Below are experts of layer 2 (counted from 0) of a mixture-of-experts language model. Rows are named router (the router's row for the expert), gate (a neuron's input weights, with its number), up (a neuron's input weights, with its number) and show model dimensions 0-255. Each number is 500 + 25 x the weight over its row's rms, rounded and kept within 0 to 999. Numbers have three digits each.
After each expert's rows: "gets" lists some tokens that make up at least twice as much of what it gets as of all text. This comes from a sample of Wikipedia text that the model never trained on. Tokens count by the router's weight.

# expert 119
router:511515485511495542544478472520453506486461475472515522496514471500506533528495488490469510485518480537527495480519484500550504499490518501496550482502497534539489534516514493449488494505472482467516499497457489476502498548518482488516470525491501517511489503489496492466522527506547532500509513467471537548503514501494515490455480472503508538502521512519457501474535482547466480530512479514475473474527485513530419503501497498527482500501482519501554513463454456457520495519519542510498474533508570476503553477437505545479521518484541462461458498517532514490454506470515501537483524526464526511533507538476550526482472489498488494501493505490512510472465517525479481508528512453523502491484497503508507520516499508465485499498511443469501521539473476521509479512463497
gate0:498503513477498500520485544524485520536472543493471527491500491464485545517495495518493530501502486490488493521528515488488494528561508493544471488522500524474537495556481484452518468461438504489530524458471458503544470505463484539519481474521494466535503565531539498458508481499501521475517489527488462494501480521549495493537500489521488518535509475522509490518488472483512489448471486519525514501519485474562545495490523504459510503517511509471516504531464499536505504481491502487498533481483520501463483460456484542506499484549540511491500503512502464508520469487481493491479511452507501555459486471523466494517480496529500555495532525495530490512475474505561489503527537526523544462489481458504484530483524533524518504473471493482511505525482480484506508455491503
up0:481524492571489517525509459477507464506500469493531476488527490534492474509502523492532455535479493534502497484463494528486505475470486510497520470512478456470498527466517518520466531529542493518504469524500488496450519490507489486500526535449533520458486468506491496523501552513497494500489497503496539523503509481444498531482528521501468495490475484495445524501488531462508492526552491439506499516509498525461488508488474481516461531471503509512459525452549507463468512503523481547504482518504484478509534535546492507499490510434486509495493554522529498518477501500473487476482481548481490489530502507463501518527522531481519489488489494507496502500533547525451486498460482518458462524504493537512471472520513431466446469470513502509477537485510502475496498489520520
gets: " for", " for the", " for a", "ed for", " after", " on"

# expert 14
router:508496523535504537524483508533497443491517485504506508488465486481535504500494495493444506459476511546514493490502517517534480496454509509526500489486484523511492490484548481490473452522457494479500500488494478463505536477520479496527483459494485522542445515482477473499534564516499506491535526471497508521520512495539516489501482464523517532540509523503471518463496494526465478531518485520473498491517471472520477478470534540472474546491522539517575511473459500471496537505527518526527499533497496493504508450453513530518488522464489506467505520497516469473470493479543501525517530523501524490533479544465507526489467471478521484490471517535537512491459495536539505523534524461495471513473466525522492508517490488467508495529496480467478434538497510546521468505472495
gate0:517527459497478508536489496492484524483467495522486522449552530476475514519523508481511488507504469463503507511548452503488487487476536490491507495487466525510550505515519497465487518481484500494463474476504456508567512541519478493502490536533545513505540500511496506524499455452528531457479495490468531531512534475481516433512486517485519489494478510526500504508516462498509498490487509570529488486502517526494492484522482501486473480534472485449475510504486528516529466475496505486487522512487535455530496492517487543480541453501559479488500540507519494528478498452530457490483492491505471545536483484532553491522515522491475494505510516480542484481500483457509490506447495504493504511481500459511487502511480546554487509486487497512530528473522497476547544516462543
up0:506528493515474498516490481486479495489436469493516477436509524487497538513480542479476439556495489499520477503476454504496528480501539507485505512464472519522523521536515509465501494535517492476458475493486480484549550502528506510491494521510545498525526510495487490532479472483487500433519494512508533536502514485493489468501492487499486488505479502515489540536474486498516488514473490558533505507543506539532468464490456485495471493530504477464475524506508512458516465502509503509488491505480524501528496492518470536505490498492541469467494531514510492524457521465515481497494463535538470532536489491520517524514546545489510510519502532543486503487523515504546475492447520495496484534471551483515509466513496527527468506519536488494529538520550509534532522473469573
gets: "015", "016", "017", "019", "014", "020"

# expert 61
router:509506514518493541516476488535471459475500483482516538446467486495482502502490516494482519487488500521505498514530512528518482518470532508518506464501489491548483512506533499478452501519468487481474468488503488481520503483529464477494472499522507502517513516487478526517520583480511524512526498474502519525511522468467523458451482474543529542506512512515443490474519472528451453545553523526476473494531504505518484499510508509495455536484461520489511512467469527478512533481516527475501466539490527439504498461472496553499528517484522510477499520512506505457448535462524465511479523549488532494518470541491525533480461464481487489486475533524537484488458493523516487498503524484530476491451474491516515532502529488479463485479525489474493506527519511524539487517459518
gate1:520497496478435487481496513489536525494486487518468503476505492476503524544478511537565501475531486521497506474506496486491548538509511506530490513534518520517494509492476466480517525517502503488526522501547488487537467546465529528464505503523531554523441430520454516543492469493578491522542507462528489509543508472513500485516508498545461468483495495504481457520482489474493537496495497479507484542491515515498510512537500491518515528494485483487439451478479488505524521476495481505524469484483514445502525509507552506491477492508539482493525511498498508494505526554480449469510491518508560478480481491509532511537493474495521491500465500509509485529539507501491455508505483526472554511550518503524514458505516516503492541510499463479507457493474458507506498492496507
up1:560506503498444486460466504516521523471480523511460493506500506510505518554474488557531499476516469506472474491506490481511547534507502528535500505550530517474489497502476476524536538526485491518512532497535499453527459544493519535494478515541494533500432446518501494547478482547562504523540517459485479495532526477501494499515518496539462494509512505501482462487516499479498512469476511447480503529479506463540511481522514506493519521497500500490480451490479490518502497468497509503547469516476485499496530506528527470474478480513520429532517517479507521494489541495474499476491510514504553511497476488538492505527490495544522508526492515512514500554537515507509465490541476507456547488524540512516519483492477505482506507547477469482496482535462484461514504496502498
gets: "0", "5", "4", "8", "7", "6"

# expert 79
router:516511505533478522532466458534482463474529502474498522471482472498464522536512503492471538473506477517509476492542474527534479526485532537509512482485487505519485513499526477457463481520487489476463505508492479466537515464514475484532483504500487498512526508482473538501545531510497511499528528475483514537516541489491506477473503455530523502532526528520451498460545491543476488542517493524477481469502488507509475519523504511512467515504484543503566513479457530474504523494530501486502472546479499462514500480469503544522518524494531501479494523527551481463473518453506482535473524533474537510522505523477547537500478476490464489509494527515513503475467485523506481495545540464511446500465491497522492534512533489478493501467451453469510490507538503516525468503443524
gate0:527460522503508529537524491521493506499518506486508496509521504509507487485505484458477496495477512489493516522504499461489474503525539475493483543487486513466514452498523483510507476516490511510528458527531451474501481511487529520486524501545502501518479509503491489454502488475548544513473500523528474511509498482466507488527496551518476528513486504494467510493508501538532476484509458495493486513525527483467541511458509502489545536499472528505530496525487469518517497467498491493542492477491487472487478480487465492493570483516514503482505518518545521498510451526494478500464559463492444497508437505519547495472519517512491473510484490427543438538475486489484488514542462534443489486515443458521494542495500557515525495463466513476510534489478510476526526461520472
up0:517536511546487514516502513497511453491464512470495519518471469525514537515473568543538495501515524504490475500488472518464549496458502493493496435539497502465514494511467534465501466507487516503530508491479474491534504432471455522507487479476503496500524517479486521513523490503439454480537499516452486472486497492519494480487473506512512501529503471541515523554485536516503477537496483524476482488469519516530501522526500509540502510491540490501473506490514481507525485503531498521501513512500506487482520506498504544506480473475496517478487517497514456498489541541467528477498450543529521514530545489528509543507553539508534512462481517541462526441466517476501453491519458538529469515514488522491488512527483469480502515470496476525514469524541508473496494452499514
gets: "ing", "ed", "ated", "ate", "er", "ating"

# expert 49
router:520508495504512517506483512513528510510458504503501510460480502491489531512494519480489498524533507522532510451497513506540478479460510467509568526491505508525508535491505476470472479519456476473478453483498461467491536516485459493519493500493547510525497450481492493455516544537544504503515520485499543535522514511506535481480521479522518515504514513509477492480515480502432492513504507512455525480520510481498465498540479491543471462503470533519549489504504476497513556507495476546485500516501525453490517492485478534506515532461500515476439495497539499488469504478513495544520518521470522483538520501492516522510499482514503494505506523493495516502493465534506479525530519433488468492436481521515515523513528506459520542498463445460500524514455497542545496461441499
gate0:498533504477492493517471490542498485504475518525503523496545509521489505465491510491486541499463500504487523511505527532509461482494507477533491519511500507478539459500503518474493475475473510523508508476473444515471484515482466543486515477505547491502478518517533476459539491459536519470486504539449510526483503463500557450530494484528460475512447481518495464488531490508514494463496483487505528498487501459468526525519533477460469499510516523474519498479476461532474511494490517518473507500485521490498486510507526490545509494519511520498510540518486499495489436509500469489481480454496422540484499521528505521501493502508510480459543467444538461509460492494487488432529494531444477456496512477498457522508510510496534459481465479497511523508475549476541526515512507
up0:505488498540492528472535500528504511490471490525491465516505479542488481523468497523510454500505515526502509506450500487463522507482545448484485513507529489513514530505484504507504467536495507501514491515479506488467560519479483525462463474514487470472505515508527512481492524503436470471521514527498491518547488496488511512483469487520477489487504511493443529531483511477477483531476518443508497501555507457537503461443436478501501483510538490469497553503496523501509462505480492473485506496552532524497542490507474549479511498475515509526488526520539464510471513533485532516488485514452535498511462463508463508482497494510501570507519495512478546520516542505542502505510501490461509513477530521496543509530497441456474483506519520522479470513500511502485481438494460
gets: " to", " by", " with", " by the", "ed by", " with the"

# expert 72
router:507519512525488545541492533499489470486478481531508527467489459507487525546485499495469536513518498506524494519521536531538488479452515482475521482517523487509499526510511507536482454507475487478470517527446486471510505515502472473498496490504517489506500477503500519468522577502524508517516525499500514526506492474565519506501492470489504531494496527487464495480500491538445519537542534521440505485523498493522455485517483521546487478492480516532557515509459482461489524494539507525505516520477525476499508487451488547520506543458528524482477507521530525531490481491486498524494539533481527495491537542458537531560524470508509507495505521498482526480485501518500466513533500480529478465454476486492511519532488483454537489479482457469502518516480500536548486516446512
gate0:521477505515493515524484536543482528516503512501519500482512504503467503483496478450452486506471471485473523490512508494488484470494525513496515503542499526482492489494505513491528548484516487505500489469466445516482485540439495548518501488542528485505481517518507493478505493489502519496477489501496496520497510499501499502485517497526452506516510511536471446510560538490515502436514504528474501493520489464509580517487535521454497506501482513488530495495501473523545496493471514472490516468531557485485523485529500468492524514512554484504488556483530496482516458504476471491483534459481463520510488507533520490501440481527478546495530516451553454523458514489473462473521505551487459521473469491502482519472511552484489458523488485497508504521479478500487551444501531
up0:486503516512494496457474502513517462500484478489508486483532487496503475548447530519514486546508503497494504531476482541487506485478507482468508481523470480487524502516534511508487450455512493509528493515522513527542507462468476516446493524444496472509487511517503474481536547475480467510523513536463516517512494470495478508500472468498506493522483471522485524539462542480498524522501507435495519491514513474498470522493495508528514518491504513501477514536534485514473476487490500508482458570465532470476511497492451518516472478489464479496477503497464498532495506505464524506466490544536498485504492467456466525509581518491552508488491494518457530438459504520533489492510467516517523503469510525490511455517551463474521504473534494510491536502517506483492516436541518
gets: " at", " from", " on", " from the", " at the", " In"

# expert 54
router:509488492543486543515496463510498473492520488463501525467473481486480516513506511479453534470515486513517500470557499502552472540465533524518529478497491496549508518491556490485469490515482488463474510484487485462518522473512494491497461500497504507529514501505503528487539548506466492505516506469486504512515544485443510449462503478511522501527514529505480505460518460536453480547548523518491467493496509526520471501520507527526489497509480551508543523500468536465507531489509519504502467508475493466504495511453511541516522540447536507492489514526538504452466530455525498523487523529480512508552489522484545521499486468511467475509487491524501488499487496515509479497503521423493476481455490499530500539510521486469468515484467472461491494509532500510507444521465508
gate0:514483511490524478521484493502537503546500534546510533525493520526515517536507459535493533497528512506494522491517474530455472518523497497473476495484501529494486494478498497489522492518475520516520507477483459501498476533494507480500515494563509414525500526470528520503551462513493560523483505489497487530534497507501508488507489499479488497484496508557512511493529513485515494443508489478512486500497489460470554495539505523469507537488546504473550504491467505521522459462452504491515520482497520518490506486517472501475522468522492498467485520518514515478481466493490485512485518482531497577451481519523541487455457487515512512452531467464517512474474473524500518480535471549515481489499445509508502535476530534513516490530446464518529519532487499435536497500499514
up0:533537504526506561477452541444561468506493492460491524521499482510502526510465545487488466507502533520488487492450509468495519485507493481491475506530492490521520500511501540487516521492508515508525479473483534480490489491443492485469477514476467493494529501555508507525523507465486467477500484534447472483472516488503511522494512505514503506514518510487478506547510564477490461546497436477541479497547518486502489474475527523497501482477516500500468518477491481493528483490552523510490482460463481512516518479510484552490503476459513511520480470477503459501514489496503522487478511524548486526545505487495493518494503514481515544501493526534476492472493514495528448500535494566466513487504460483536508542477515517470489525466532455516514512455499518511494467431519485
gets: "s", "es", "ers", "os", "ings", "er"

# expert 96
router:510530527530451531519472507526494494463503496483534502479467483495492512516486472494495484480508462524524477516497497541524496539499557523539512470515474475523505468511528517515458515518461480491485508487480511477525515548493488483513489521519519534536492500485474495528522488481541553493499522473482564567500499468504522447455468484535511525515489543507479503463476512520477507531533529532476467460538497499531468470498517486506445534494482532485553511472480496465485512451522519506512537505519525444491494487461501518516518540482524482513483497520494489450488523462523506511503529534520544457509480514475505500500527484526479514511480530508539462478508514521501505530520500485487449468497504517518518549485493490476475474505487476470480509505516513525515446541486546
gate0:533497478501543505578483496540479529517491506497480524502517497544475517539518490495488478475483499471496483467517505466513484480491505479481477486509471525476467495489499480487534510494457518522547485495520458471485483495488469527480523520515547457508557518523523528503509495486491519488511499473475478511456524495504541502517488469506484532526518489545490452512514505513523495465517497502545491496479533515499531519534494502457499528508511507470529495506497521533507517437465505441519478480513546499474493496521518461531527512514496445512480509490565475507483466477497484526501525459488479502473480520518553480504457493552498528466498524467555455497447528504525451466494490562462506494506488492494485512518495513469529491513481503486489491535488516471506564480521505
up0:550531528493507510513495512507484484507475479470470484462505516488475523487477526516508474517529537489501535487490490482489513486475504486515514488492532475498560509485513528477485462546540485524475490485484512501541520479448494543475496511494545461527542504514495505477429532467510498473492465492486467510471515512468483530507507503504510498496478487544498505527491509499517478517485491515514527521516534503542490529503538498500494462499557503484481480487549521528479482465503489527503484502478551489515501472468500513502486512485491478477496516516509474467435475500473497456499515525492539533495470487509489512530542495501510548485519500481514502487519558506542494481547489571484461544515478519539533486514562484479493467494537485479491497516493581489458509442462517
gets: "10", "7", "6", "8", "12", "5"